{"router_noise": 0.05, "norm_eps": 1e-05, "parallel_block": false, "init": "normal", "init_std_qkv": 0.0181, "init_std_down": 0.00286, "beta1": 0.95, "train_tokens": 326400000}
Below are experts of layer 6 (counted from 0) of a mixture-of-experts language model. Rows are named router (the router's row for the expert), up (a neuron's input weights, with its number), down (a neuron's output weights, with its number) and show model dimensions 160-239. Each number is 50 + 10 x the weight over its row's rms, rounded and kept within 0 to 99.
After each expert's rows: "mostly gets" lists some tokens that are sent to it at least half of the time. This comes from a sample of Wikipedia text that the model never trained on.

# expert 26
router:35 43 53 40 45 62 44 68 44 41 61 47 39 55 42 48 37 58 61 53 47 48 57 46 38 54 54 55 66 53 62 45 40 25 35 60 59 52 49 36 44 32 39 74 44 39 52 62 28 62 38 52 46 41 62 49 54 55 55 67 49 45 63 34 55 44 43 54 54 60 62 60 55 62 69 31 50 56 59 55
up0:47 56 55 41 60 40 50 45 63 50 52 33 47 52 59 39 50 54 37 56 26 45 54 38 64 36 54 42 35 56 53 40 53 65 52 48 35 53 53 57 43 54 53 31 36 48 49 59 41 52 37 52 53 52 33 39 44 61 61 52 49 60 36 56 51 44 45 59 49 55 41 51 55 42 56 41 57 56 57 48
down0:51 51 59 42 47 39 43 61 60 44 46 60 52 59 70 44 62 41 58 32 40 52 40 32 32 60 64 46 41 56 51 53 70 67 64 49 47 48 62 23 44 23 66 63 65 59 44 46 55 54 29 47 38 38 55 56 32 49 45 45 40 63 40 57 68 45 47 69 52 49 51 68 40 58 57 58 60 53 59 39
up1:47 42 55 60 51 48 23 49 65 55 39 57 27 59 34 60 46 44 55 60 57 37 46 62 59 40 59 42 57 60 51 31 56 60 68 44 58 65 41 43 65 57 40 61 44 47 48 51 53 43 58 55 51 40 38 55 58 56 54 43 58 40 57 49 26 47 50 34 42 28 46 66 42 47 58 60 60 50 42 61
down1:53 54 51 58 44 61 60 69 61 40 43 44 56 48 53 56 38 34 47 55 60 49 32 48 40 27 40 37 36 72 50 47 53 56 60 53 58 70 58 38 39 67 50 53 48 48 66 42 54 47 43 37 59 53 37 47 58 57 64 41 43 47 73 61 68 50 56 52 61 70 30 59 37 44 58 52 34 58 47 45
up2:35 50 39 56 73 60 60 42 45 30 52 31 63 71 56 31 52 64 57 47 33 21 55 55 60 49 48 61 35 43 38 37 43 44 57 49 38 47 44 48 47 51 56 38 64 44 62 33 56 70 54 68 54 49 53 42 48 58 43 50 35 60 63 58 40 44 50 45 48 45 19 37 60 55 47 45 49 49 38 45
down2:60 52 53 56 57 47 48 56 66 37 61 53 66 50 56 71 60 42 50 50 56 64 59 32 43 53 47 42 37 79 48 57 57 61 46 49 63 46 35 25 49 43 58 63 39 50 49 40 65 47 48 46 43 52 52 50 46 54 57 46 49 44 40 50 49 41 38 57 62 48 38 59 36 55 37 47 61 41 55 57
mostly gets: " pro", " dis", " b", " con", " comp", " me"

# expert 21
router:38 42 48 50 45 40 36 56 52 39 55 63 56 62 47 38 58 53 46 58 58 42 43 59 56 42 51 50 41 76 47 50 54 48 50 49 41 40 47 55 41 54 54 46 50 54 46 34 37 38 72 68 48 43 54 40 53 46 49 48 40 45 59 55 54 69 25 48 60 72 51 52 36 26 44 40 53 36 52 57
up0:58 50 68 45 43 60 60 39 46 35 71 35 38 53 57 51 57 41 42 42 56 49 29 55 63 52 54 63 32 49 66 40 60 37 55 50 47 47 50 54 40 72 33 32 35 62 45 52 63 60 56 46 64 49 36 51 45 47 33 37 32 47 43 59 55 33 67 59 28 30 53 41 68 61 67 51 50 66 53 50
down0:58 49 51 52 31 31 55 44 50 39 32 53 50 48 58 53 62 56 46 49 60 66 39 67 65 36 36 59 50 40 64 53 57 50 45 59 50 50 46 34 40 31 45 48 51 59 48 53 48 48 56 67 75 56 48 55 60 56 47 67 41 65 53 50 46 43 47 47 48 60 43 38 54 49 52 39 57 44 59 46
up1:50 53 54 60 39 42 51 59 44 67 57 27 56 74 26 42 54 53 55 59 34 36 49 45 49 42 60 45 49 34 20 42 63 48 45 53 49 56 28 59 56 52 39 32 55 60 56 62 58 50 65 40 54 54 24 36 35 46 49 33 35 48 47 55 51 52 54 54 58 53 32 50 46 42 46 49 49 65 61 70
down1:69 68 32 53 64 50 44 26 68 41 44 47 58 49 36 56 53 61 51 34 52 57 46 60 28 40 64 53 72 65 67 57 57 45 46 46 36 49 61 29 27 82 49 56 47 51 46 51 54 65 35 44 49 46 51 64 61 53 48 60 43 63 54 35 41 32 47 56 42 47 67 50 55 63 61 48 47 30 62 59
up2:48 50 54 38 54 50 49 55 35 43 73 39 48 58 45 66 48 39 64 48 42 34 44 65 58 45 46 29 59 49 59 41 57 39 58 43 31 53 67 34 52 48 35 37 28 57 52 40 66 74 62 60 64 37 28 61 46 49 39 57 52 46 51 51 55 57 57 51 56 52 41 25 60 48 57 53 37 34 28 68
down2:56 41 45 54 58 40 60 62 65 57 32 50 30 44 34 44 40 52 53 40 55 46 35 38 72 57 47 64 59 33 62 48 44 61 39 58 54 43 49 35 49 59 43 50 55 60 53 56 42 46 61 42 48 63 53 47 57 48 48 32 47 47 46 58 50 38 40 53 47 27 57 42 55 41 38 56 47 40 60 33
mostly gets: "″", " film", " States", "ions", "gar", " Australia"

# expert 15
router:31 46 70 54 39 47 50 64 56 60 60 42 68 49 41 52 65 58 38 48 64 28 54 55 63 62 48 46 46 53 31 34 38 50 47 43 44 44 46 43 58 56 35 55 71 59 59 59 50 48 39 39 44 56 44 41 36 60 59 72 59 45 46 44 43 56 57 55 58 45 45 59 44 31 47 56 36 45 41 50
up0:57 59 28 51 39 57 59 48 32 53 42 21 55 50 73 61 52 57 53 39 41 52 46 47 37 57 54 53 55 39 33 56 66 42 48 49 45 63 53 68 46 47 25 44 73 42 54 49 57 61 48 46 65 58 50 46 42 30 55 57 58 66 61 52 39 48 49 53 52 49 34 40 45 38 45 36 47 39 47 58
down0:50 54 51 68 41 55 68 64 51 50 60 66 35 72 52 55 48 44 38 61 38 52 39 49 44 40 48 45 54 41 41 60 39 55 60 22 51 41 54 54 50 55 71 39 46 45 48 53 55 39 56 47 71 56 59 55 59 61 45 43 44 59 46 44 57 64 50 42 68 48 60 65 49 45 48 54 55 50 49 42
up1:42 52 55 38 64 71 47 31 41 37 31 57 59 62 41 39 50 45 63 37 43 44 40 52 50 54 41 47 63 48 59 41 52 49 46 42 49 73 27 47 60 56 62 52 50 54 54 57 60 70 63 58 52 39 51 52 53 57 43 56 49 63 70 59 47 58 48 51 47 41 46 47 63 57 60 45 50 40 48 37
down1:43 48 33 55 34 65 60 54 44 39 53 59 50 47 47 35 57 51 46 40 50 38 44 46 38 40 60 36 40 57 44 46 62 48 50 52 45 49 46 45 48 60 45 59 54 58 33 53 55 58 44 67 50 54 54 34 71 47 42 52 44 46 46 39 47 52 55 38 62 63 44 59 42 51 52 57 42 39 76 56
up2:35 39 53 38 54 47 52 37 45 41 43 44 28 43 16 47 56 43 61 67 36 66 47 48 41 39 66 30 46 65 60 59 38 46 48 49 40 47 50 62 44 77 28 41 52 43 47 32 40 43 63 44 56 55 53 56 45 55 41 59 38 46 45 60 51 46 43 50 47 53 54 47 31 55 51 38 57 61 57 58
down2:59 46 46 57 40 46 47 53 28 54 54 53 56 53 48 68 61 55 43 49 65 40 29 67 50 52 63 56 39 48 45 60 35 48 34 55 58 36 37 40 57 52 58 76 68 43 58 58 46 53 74 77 60 58 26 41 55 39 32 43 45 47 56 36 43 53 48 50 40 61 40 49 63 56 50 40 43 44 53 62
mostly gets: " was", " is", " between", " were", "|", " during"

# expert 27
router:35 40 69 40 56 52 31 56 52 46 41 57 43 39 46 37 69 58 61 39 52 50 57 39 38 37 52 53 56 66 55 45 53 63 35 62 62 50 47 51 63 53 56 43 54 58 57 48 56 43 40 34 62 51 52 42 65 54 60 30 73 55 39 69 30 51 52 32 51 56 47 61 61 39 51 54 41 43 46 31
up0:48 46 50 62 53 38 46 56 60 33 53 37 69 42 46 36 45 44 67 63 47 55 39 51 45 36 65 43 48 45 42 31 41 48 35 72 39 46 60 54 43 45 41 48 42 43 60 55 39 40 67 46 61 65 38 57 42 58 46 48 67 52 41 52 52 52 47 56 54 50 63 50 46 59 70 59 41 62 44 52
down0:67 38 60 53 50 61 47 49 38 45 54 46 51 44 61 50 39 55 45 60 60 50 28 40 36 36 48 61 67 53 46 53 41 49 63 63 41 53 63 44 68 51 62 47 56 62 34 67 45 50 70 54 70 49 46 53 54 65 61 48 60 50 56 48 68 53 55 36 41 52 47 38 52 75 41 45 57 55 34 39
up1:47 52 37 37 37 60 42 39 43 42 38 45 65 59 29 68 53 60 37 55 45 46 40 55 65 22 47 57 70 49 56 43 73 55 56 45 51 44 37 72 66 62 45 51 49 53 52 56 47 48 49 40 47 52 40 58 58 59 57 49 58 36 64 64 39 55 38 56 39 45 56 41 31 52 40 39 60 29 61 52
down1:59 29 53 55 32 47 66 53 68 44 52 56 37 48 38 50 48 57 64 42 60 54 43 65 48 53 50 66 43 47 55 44 61 47 39 42 57 66 45 46 39 57 52 44 40 36 37 62 50 48 42 55 60 53 42 34 50 56 55 63 62 45 49 43 37 38 27 55 51 47 43 56 75 48 53 39 58 52 37 48
up2:43 33 35 41 63 36 66 46 28 57 49 56 74 42 45 48 65 61 59 38 47 52 47 34 44 62 44 31 66 48 44 51 48 59 40 47 50 53 48 51 67 60 43 45 51 49 68 49 49 61 53 35 35 53 49 60 29 46 43 48 57 56 60 62 53 45 49 47 51 41 61 55 40 41 34 47 29 42 60 53
down2:56 44 31 47 45 38 63 46 64 56 63 36 52 50 43 61 52 59 48 62 37 55 29 55 60 50 52 59 58 47 53 68 53 47 54 42 50 58 59 46 38 45 57 63 45 53 50 51 46 63 61 43 45 57 44 53 72 61 56 67 57 57 42 59 64 45 29 34 48 52 44 62 45 62 51 38 74 36 46 63
mostly gets: "ite", " Robert", " It", " Total", "gg", "ale"

# expert 22
router:55 56 47 47 48 62 60 60 43 57 30 51 57 38 66 42 58 47 62 54 29 61 35 54 53 43 55 37 53 44 24 40 50 31 52 54 52 33 47 47 61 45 46 65 64 50 58 48 35 51 54 55 50 50 41 45 63 55 43 49 52 56 46 59 47 51 54 41 65 66 48 63 49 31 34 52 49 52 54 54
up0:40 53 61 35 44 53 61 46 38 58 32 52 50 65 58 56 57 41 49 80 44 45 33 44 52 49 59 56 46 48 58 57 33 25 50 54 54 36 51 67 50 60 43 48 49 60 50 61 47 45 38 50 37 54 39 42 67 56 63 55 47 51 37 58 41 65 46 41 61 36 44 42 53 47 55 49 49 41 39 39
down0:48 38 68 69 51 35 43 60 59 61 57 37 49 46 51 37 37 42 52 41 31 42 54 54 71 52 51 47 54 51 49 46 63 45 36 56 49 50 43 30 55 61 46 50 79 42 54 72 50 35 51 43 43 49 68 46 47 55 40 63 52 34 41 35 37 43 66 39 41 51 58 54 44 58 53 48 47 52 42 62
up1:36 57 58 37 21 61 67 41 63 53 55 55 54 43 42 46 32 26 56 26 66 39 45 52 44 39 37 48 47 45 49 49 49 47 29 43 53 50 49 63 56 60 41 46 56 67 72 41 48 71 40 57 43 53 54 45 52 50 68 50 30 62 54 54 51 54 43 56 43 35 33 32 58 61 59 36 35 63 37 47
down1:52 32 58 73 63 46 48 72 59 45 60 61 54 36 56 43 35 45 55 64 47 60 56 56 47 68 34 52 31 48 65 56 49 54 43 62 54 35 60 41 47 55 55 45 50 47 59 72 45 49 39 53 78 38 57 56 56 51 49 23 55 48 56 50 44 53 46 53 52 40 32 61 51 45 46 60 34 46 38 50
up2:47 45 48 48 67 48 52 51 44 55 46 48 36 55 50 40 50 37 53 35 33 39 32 51 63 67 58 59 55 38 45 42 47 57 57 50 51 47 61 58 60 83 41 39 38 40 68 43 54 65 46 40 46 45 60 63 62 48 42 41 50 59 63 60 48 61 48 23 57 53 30 48 61 57 58 48 58 58 46 57
down2:43 53 42 55 49 32 69 66 62 58 43 68 51 60 79 54 51 58 38 52 62 50 31 58 45 50 56 52 57 46 50 52 62 61 38 34 52 50 46 51 42 40 61 49 40 36 53 52 49 50 48 42 54 45 50 45 53 43 41 67 58 59 36 56 59 59 37 60 45 57 50 65 27 74 37 60 48 79 56 36
mostly gets: " part", " place", " season", " second", "tion", "id"

# expert 19
router:58 43 59 46 57 44 51 59 52 49 56 58 60 44 36 48 31 48 60 44 64 46 50 53 35 51 37 42 44 63 47 72 54 41 33 46 31 45 52 41 57 69 51 39 59 37 31 27 50 49 55 45 39 60 47 50 40 60 56 50 58 45 68 46 27 48 71 77 67 27 50 56 37 48 65 58 49 61 61 41
up0:40 36 45 54 50 44 45 48 32 52 59 42 40 53 51 58 56 43 45 57 54 59 45 53 55 45 41 57 50 33 44 43 65 48 44 45 72 55 52 61 58 44 60 48 47 57 65 51 57 47 52 51 46 58 26 30 71 50 72 71 46 44 34 75 34 58 46 51 44 50 63 68 68 67 72 53 44 54 35 50
down0:66 67 51 46 53 63 42 55 51 64 51 29 55 40 33 53 46 56 51 39 34 42 36 43 55 52 61 37 54 58 74 51 46 44 70 23 38 44 58 55 45 47 59 53 53 42 55 55 51 49 43 51 44 37 54 63 40 51 65 49 48 44 57 44 65 47 55 53 73 63 62 56 48 51 48 55 46 51 51 40
up1:48 47 51 39 34 44 40 48 50 49 55 59 46 51 44 48 59 52 39 53 32 71 48 30 59 24 56 43 54 56 48 43 54 40 54 62 61 69 42 49 53 51 37 50 56 67 48 36 53 55 41 66 46 51 39 52 69 43 49 59 58 64 56 55 42 51 61 58 32 48 26 54 58 47 50 52 37 38 63 50
down1:53 49 52 54 64 53 49 41 63 63 54 37 49 38 38 71 50 47 58 37 40 41 58 31 47 47 53 35 46 49 52 59 56 62 57 23 43 40 51 68 58 52 61 53 51 46 55 45 52 44 53 70 29 49 55 43 46 61 44 60 76 49 42 52 80 47 57 45 50 38 40 50 51 67 40 49 42 60 30 54
up2:28 35 34 45 43 50 39 31 52 42 42 58 67 33 56 37 58 53 32 52 48 42 39 60 46 56 51 38 51 49 67 54 44 33 54 53 35 37 41 67 41 50 43 56 53 67 37 68 50 39 48 51 36 35 58 68 53 51 65 53 48 59 57 49 48 55 52 48 58 41 35 38 56 33 46 33 45 64 50 51
down2:32 53 49 59 68 59 41 56 45 38 49 42 52 44 49 58 54 64 54 50 41 53 45 54 39 61 54 52 34 62 59 61 28 50 43 73 54 37 48 53 44 58 60 49 39 57 41 50 51 44 38 62 45 52 35 47 47 63 51 54 40 31 40 43 42 43 56 46 36 49 49 61 43 58 52 29 50 47 58 50
mostly gets: " before", "\".", ").", " −", " their", " •"

# expert 28
router:43 43 46 50 55 47 67 50 51 66 45 28 66 49 41 55 62 74 32 45 53 32 57 57 56 49 50 40 31 42 30 37 49 41 41 45 38 50 49 55 42 53 48 48 62 55 65 43 64 52 47 62 43 57 57 32 46 45 53 59 68 44 60 58 59 40 67 63 40 34 45 53 44 56 45 47 32 47 45 61
up0:55 23 36 29 44 48 45 20 52 27 47 63 44 40 75 38 41 49 45 48 51 63 45 62 61 31 50 38 67 54 47 61 61 39 25 56 41 33 58 43 38 63 50 58 57 46 49 57 62 58 73 45 46 47 63 48 63 36 38 61 52 53 58 35 50 63 48 57 54 41 43 44 56 48 48 43 49 46 56 44
down0:52 48 35 56 57 56 53 55 58 42 40 58 45 49 69 50 56 57 58 36 54 49 37 52 57 47 48 62 56 36 30 27 60 59 56 43 52 80 60 49 54 56 60 49 54 59 25 48 65 51 50 43 63 54 56 54 41 49 26 58 44 56 50 63 30 67 43 65 52 53 53 43 56 51 49 42 64 37 53 63
up1:49 52 58 61 63 54 41 36 48 34 46 37 57 55 47 38 41 79 59 62 53 57 48 30 54 58 64 40 68 61 45 43 45 43 52 73 46 38 52 60 37 65 51 52 63 51 51 54 50 65 53 55 49 43 54 51 43 72 51 66 50 51 64 52 50 47 52 65 68 63 54 44 51 65 67 44 59 64 40 44
down1:64 38 40 53 49 36 63 47 68 53 38 50 62 57 60 45 55 53 56 63 52 46 69 60 42 50 42 67 49 32 61 54 55 68 40 45 50 44 47 34 26 54 28 49 37 51 44 45 55 37 56 38 57 45 52 36 54 48 52 39 43 64 45 54 63 41 57 58 50 56 45 50 51 53 54 46 66 45 40 54
up2:51 41 26 63 38 70 58 47 47 60 34 38 42 42 49 45 62 40 53 42 58 37 50 46 55 60 46 33 43 58 56 48 43 37 70 62 47 57 59 49 46 55 36 69 53 60 50 56 49 49 32 65 75 57 61 50 54 44 60 53 51 50 47 48 32 33 57 35 43 62 51 53 22 44 39 45 76 49 34 59
down2:43 37 48 63 38 53 65 48 40 51 49 48 62 40 43 62 49 61 44 65 41 51 73 42 47 34 40 52 55 48 49 71 45 54 44 40 65 50 55 52 48 64 53 51 67 45 53 60 40 53 63 32 49 37 40 34 41 51 62 45 62 36 60 37 43 45 45 49 54 45 49 50 39 52 53 52 64 44 59 49
mostly gets: "==", " ==", " would", " was", " ===", "==="

# expert 4
router:66 42 59 51 44 49 43 39 43 39 57 52 49 55 71 40 50 56 36 41 60 54 49 45 45 50 46 46 70 53 45 43 53 58 45 49 53 40 78 38 43 31 57 42 41 59 46 45 42 41 55 47 45 47 53 52 53 49 55 46 44 57 49 47 61 51 68 50 45 39 41 51 50 35 50 69 70 52 62 37
up0:46 48 48 58 43 41 43 32 45 55 51 42 57 52 38 66 51 47 76 35 36 56 55 18 35 46 60 63 47 31 32 36 58 43 47 52 72 42 54 45 40 62 46 53 43 54 84 41 56 56 52 48 40 51 68 45 51 40 38 60 37 47 62 61 57 61 53 40 42 41 51 45 74 50 49 54 43 34 57 41
down0:38 48 34 46 54 52 58 45 35 59 44 47 34 47 48 28 44 53 54 57 44 43 47 59 59 42 58 66 60 49 54 49 65 43 55 57 57 47 51 60 46 52 55 44 61 40 46 44 53 36 42 35 41 52 40 56 35 66 66 57 61 68 46 65 57 41 43 56 43 39 42 41 49 58 61 57 50 47 58 53
up1:50 22 51 43 60 32 61 54 44 41 57 54 35 47 39 41 67 49 53 51 52 52 54 47 65 48 60 58 61 53 38 39 43 59 34 61 49 57 53 25 48 43 43 46 44 63 42 50 60 59 48 54 33 39 67 35 72 54 57 49 48 48 46 66 48 49 51 45 35 52 48 47 51 53 31 38 45 48 49 49
down1:51 63 56 44 57 52 52 57 49 58 38 41 61 54 55 47 53 46 52 56 42 61 73 59 62 59 45 40 29 51 40 51 50 47 49 58 44 45 57 66 61 56 56 49 56 66 47 45 57 51 46 48 58 31 36 61 44 53 46 47 53 51 54 38 52 46 44 50 47 55 56 66 42 63 78 53 46 57 46 48
up2:48 34 53 67 53 48 56 56 62 40 44 52 47 70 32 52 55 49 46 66 43 42 43 57 66 56 62 53 48 52 42 32 58 47 32 29 24 51 35 56 49 64 48 28 62 77 43 36 67 57 54 62 61 52 38 61 54 44 56 79 23 53 44 65 32 58 45 45 40 62 25 30 66 57 56 58 50 50 54 50
down2:59 33 37 51 54 66 65 25 54 45 69 61 47 59 79 50 40 55 53 46 54 36 65 49 64 60 53 54 68 46 38 55 46 43 42 48 65 43 52 49 44 45 51 50 35 45 43 46 61 40 51 37 54 46 41 66 67 43 51 41 56 39 54 44 59 48 54 70 42 59 40 74 75 53 57 61 57 48 60 37
mostly gets: " but", " It", " who", " it", " only", "On"

# expert 3
router:50 56 53 50 46 37 56 33 52 61 56 60 60 42 51 45 45 60 58 45 38 53 60 44 47 59 63 49 38 46 45 45 33 50 65 45 47 48 43 47 65 49 54 58 47 45 49 45 52 69 45 61 41 46 57 58 40 48 24 47 49 60 68 56 65 51 57 53 64 42 41 36 82 62 72 43 33 55 38 52
up0:50 47 41 50 41 48 59 56 57 48 56 40 52 47 46 47 60 39 53 37 62 47 45 34 49 38 75 25 54 81 47 50 70 55 50 33 31 52 72 56 51 48 42 52 41 43 51 52 56 53 62 58 44 46 67 49 50 58 62 64 29 63 65 45 54 51 44 52 60 48 49 59 43 60 49 34 46 62 61 56
down0:55 39 53 36 43 32 43 40 54 55 37 57 52 57 63 52 44 54 68 47 27 65 57 52 44 44 61 50 50 41 58 61 26 61 43 57 51 48 38 44 49 52 50 52 48 54 34 53 69 45 69 25 46 26 43 64 56 59 42 41 55 45 65 49 34 48 50 69 36 59 47 57 77 43 36 60 55 52 50 37
up1:41 43 49 56 56 49 56 53 29 35 53 51 51 31 57 49 62 59 44 50 33 40 35 68 59 59 41 27 52 65 41 62 59 47 45 53 23 47 48 37 50 65 49 32 40 40 57 58 61 49 60 48 50 60 60 62 37 58 57 54 69 52 58 42 58 21 46 47 44 54 58 45 54 61 69 53 45 54 41 77
down1:43 56 57 47 42 52 32 44 45 48 49 66 67 53 47 55 41 56 62 56 54 55 36 28 41 45 55 62 68 33 57 48 46 47 42 44 72 57 53 46 37 47 42 58 55 60 41 52 39 52 47 30 43 56 52 45 54 56 48 40 44 46 44 58 42 74 72 57 47 52 57 47 49 38 39 53 42 40 56 25
up2:52 45 64 46 51 64 56 63 39 41 45 42 63 53 59 46 48 37 53 37 42 47 47 62 60 55 53 41 51 61 68 45 54 51 38 62 31 54 48 57 34 52 51 67 64 47 56 52 31 54 51 49 47 54 57 55 62 41 38 60 53 56 58 37 46 50 27 41 56 70 61 31 55 31 58 52 68 42 54 54
down2:48 65 47 66 65 43 46 42 50 46 49 28 37 45 35 47 47 45 58 61 36 36 69 45 58 47 51 49 39 39 41 51 56 57 46 49 63 57 46 41 46 55 54 52 54 65 21 58 53 40 44 60 56 69 57 50 54 56 51 51 45 53 37 47 39 46 60 55 52 46 51 55 54 42 62 63 50 44 44 53
mostly gets: " been", " were", " this", " that", " being", "\"."

# expert 1
router:51 55 31 40 46 64 64 49 44 37 48 58 37 47 68 57 64 18 47 57 43 57 47 29 55 42 52 47 41 70 59 59 62 77 60 49 53 48 52 54 54 48 39 57 42 51 35 44 45 41 57 47 39 52 32 59 45 34 30 43 30 49 55 47 57 50 51 46 59 58 54 74 38 48 32 52 69 73 52 32
up0:47 55 60 69 59 41 42 45 60 60 45 48 47 43 71 59 52 57 51 33 51 52 47 36 46 42 57 42 51 44 57 42 53 46 40 59 64 64 46 62 43 51 48 56 54 44 66 27 46 41 45 47 62 40 70 38 55 59 59 53 68 53 53 42 34 60 59 44 55 60 40 58 58 55 45 58 51 65 44 46
down0:52 69 55 40 39 75 52 52 49 57 47 47 37 51 52 49 48 43 46 44 46 47 57 42 67 50 55 57 44 35 58 49 50 48 49 59 45 30 33 63 49 46 48 41 54 56 49 45 47 58 47 48 50 53 42 38 50 56 42 45 43 40 14 69 62 35 15 52 48 39 74 54 52 56 65 63 57 61 72 52
up1:49 34 52 61 70 33 52 34 48 41 49 48 61 38 55 65 57 48 48 39 43 40 53 52 69 52 56 48 69 56 23 40 49 46 44 58 41 57 58 32 38 46 36 69 50 47 50 53 58 62 57 49 49 39 52 50 42 41 41 50 52 37 61 64 47 65 61 46 42 52 53 43 64 58 49 64 40 49 38 51
down1:51 63 46 36 65 49 34 59 66 44 38 69 47 54 47 37 48 37 49 51 49 78 69 54 52 57 42 48 45 44 52 47 39 46 60 47 64 61 50 43 52 45 36 58 50 63 44 52 63 35 29 58 46 60 59 40 47 51 53 59 47 35 44 42 48 70 63 32 59 45 60 49 42 56 59 51 60 38 50 47
up2:52 50 69 61 36 42 24 47 43 56 59 33 32 55 45 38 50 64 57 56 58 42 42 45 59 61 45 34 44 31 58 66 34 47 48 38 38 40 67 42 62 53 45 37 48 63 60 43 45 54 47 56 31 60 53 43 49 52 60 55 40 50 40 36 53 53 43 68 29 56 30 41 48 54 42 27 64 53 43 46
down2:52 53 30 53 53 52 52 64 45 70 66 60 48 43 60 50 39 54 45 40 50 72 51 49 44 55 58 34 47 51 56 55 41 55 57 27 44 57 47 59 61 56 51 55 65 47 53 34 52 74 52 49 54 53 48 39 56 54 52 52 62 54 40 30 40 70 60 45 43 59 57 50 37 45 49 50 38 39 61 42
mostly gets: " K", " Al", " M", " O", " J", " Co"

# expert 18
router:60 43 58 65 57 36 43 68 51 45 42 41 37 45 60 48 53 59 34 64 67 61 49 53 64 47 39 55 40 31 50 69 59 37 66 51 55 52 56 43 43 61 47 55 46 55 38 33 54 42 57 58 45 45 27 64 33 62 48 53 61 59 46 45 37 33 57 56 51 58 48 37 51 44 45 63 54 42 35 50
up0:50 54 57 31 37 53 62 40 69 42 53 41 42 38 50 34 52 57 53 42 56 53 48 54 49 37 48 54 48 56 59 57 57 42 39 38 54 41 51 45 27 64 54 41 40 39 48 52 67 48 49 63 62 47 30 47 48 52 46 48 38 34 51 51 56 64 41 69 57 33 54 54 44 36 61 40 45 57 31 55
down0:28 50 51 48 42 56 63 37 50 38 52 52 57 64 37 65 66 47 48 54 51 50 59 45 42 68 54 70 52 50 38 51 51 59 31 43 41 58 48 52 76 55 51 51 60 74 57 47 47 37 50 50 49 52 63 64 56 31 43 46 62 61 45 51 44 63 45 53 39 58 69 51 50 36 45 48 71 42 30 38
up1:45 46 47 41 44 53 45 33 59 70 52 54 57 34 58 60 60 44 53 48 18 51 55 45 53 52 38 52 51 51 52 53 44 57 50 54 49 50 46 42 47 56 39 51 69 65 44 66 45 67 44 49 54 63 54 62 79 29 51 56 64 45 55 60 52 48 57 55 34 53 43 37 53 65 53 47 43 39 63 56
down1:41 57 64 35 55 23 42 59 69 48 41 53 59 40 48 40 41 61 47 51 32 40 32 55 52 50 48 64 46 69 40 44 30 54 37 54 37 46 49 46 57 43 46 44 41 58 54 63 48 55 31 49 35 45 48 51 54 22 53 53 45 52 53 43 40 53 57 66 54 48 55 51 44 52 65 30 45 47 53 49
up2:59 40 53 60 47 49 46 43 45 49 47 59 46 59 43 32 58 44 52 55 42 54 34 33 50 29 55 52 64 35 56 45 38 47 39 51 64 56 51 44 68 80 53 61 55 43 49 48 58 55 44 52 48 31 38 76 56 57 52 47 33 50 58 52 31 55 33 59 65 41 47 40 56 38 51 44 48 45 33 52
down2:46 48 61 66 54 49 59 43 33 43 56 38 56 49 44 38 46 44 48 53 54 57 44 54 48 54 42 48 47 53 42 54 64 38 47 33 57 58 43 42 64 38 60 63 62 68 52 55 57 57 52 47 54 30 26 70 56 52 40 53 61 54 53 49 38 44 44 48 36 60 49 56 58 51 48 56 47 39 42 68
mostly gets: " Date", " •", "ding", "ular", "ford", "ping"

# expert 13
router:32 64 33 40 55 45 50 40 31 62 50 44 59 55 28 54 50 44 46 50 55 65 66 54 32 58 57 66 42 36 46 67 51 41 51 46 68 52 50 34 49 47 48 62 51 51 56 37 39 53 49 51 47 42 35 56 51 51 41 61 62 54 34 41 40 45 60 64 48 24 39 42 55 59 62 67 42 56 30 41
up0:65 42 46 53 52 44 42 38 51 42 43 53 64 64 59 32 57 60 66 49 45 47 38 60 44 58 47 53 45 47 72 48 40 32 56 44 52 42 26 33 36 47 39 43 55 42 60 47 62 56 46 48 53 63 28 54 61 55 34 48 57 51 53 57 44 61 39 60 52 49 36 63 38 42 51 24 69 76 62 50
down0:64 43 56 40 70 44 47 52 51 47 37 52 43 49 29 52 48 29 37 41 47 58 27 55 33 42 57 60 69 33 50 53 50 49 74 36 47 56 57 43 68 39 41 65 65 63 49 45 52 62 63 60 26 49 30 51 46 36 30 47 46 59 60 43 27 42 26 34 40 55 37 45 60 51 64 39 51 50 51 41
up1:66 55 64 61 69 52 46 22 54 55 46 44 36 49 35 62 49 50 55 58 49 32 39 33 50 46 58 57 42 48 43 29 35 56 68 58 54 43 63 48 33 51 63 43 56 52 58 38 62 44 45 38 47 40 47 52 50 67 59 56 45 59 33 59 56 47 39 43 55 57 33 75 66 53 76 60 59 51 61 64
down1:61 68 48 29 24 57 58 65 53 49 58 55 63 43 45 43 43 48 65 45 42 56 24 64 57 52 34 52 59 44 35 62 46 53 60 54 46 45 35 58 33 38 61 48 41 38 68 47 54 69 59 51 49 45 29 54 43 43 48 57 51 64 46 32 35 59 38 46 51 57 52 46 48 61 65 50 61 48 48 42
up2:62 52 52 42 47 36 48 62 59 42 48 38 36 32 47 49 69 51 50 50 55 64 42 52 37 70 69 44 44 38 69 59 41 55 52 33 54 44 52 65 54 50 34 31 47 37 57 47 51 47 33 56 53 50 57 45 39 56 41 52 29 47 57 53 48 55 45 45 46 52 65 44 53 29 64 55 40 45 66 53
down2:45 43 53 56 61 36 35 48 39 45 55 69 42 54 53 52 50 60 42 48 53 58 41 54 54 41 48 45 48 43 35 34 55 52 57 46 46 53 49 31 52 44 34 54 61 62 35 74 60 59 36 59 35 62 66 48 62 39 38 61 66 41 39 58 47 64 51 63 67 55 34 40 53 51 64 64 45 67 62 58
mostly gets: "=", "The", " new", " or", " about", "On"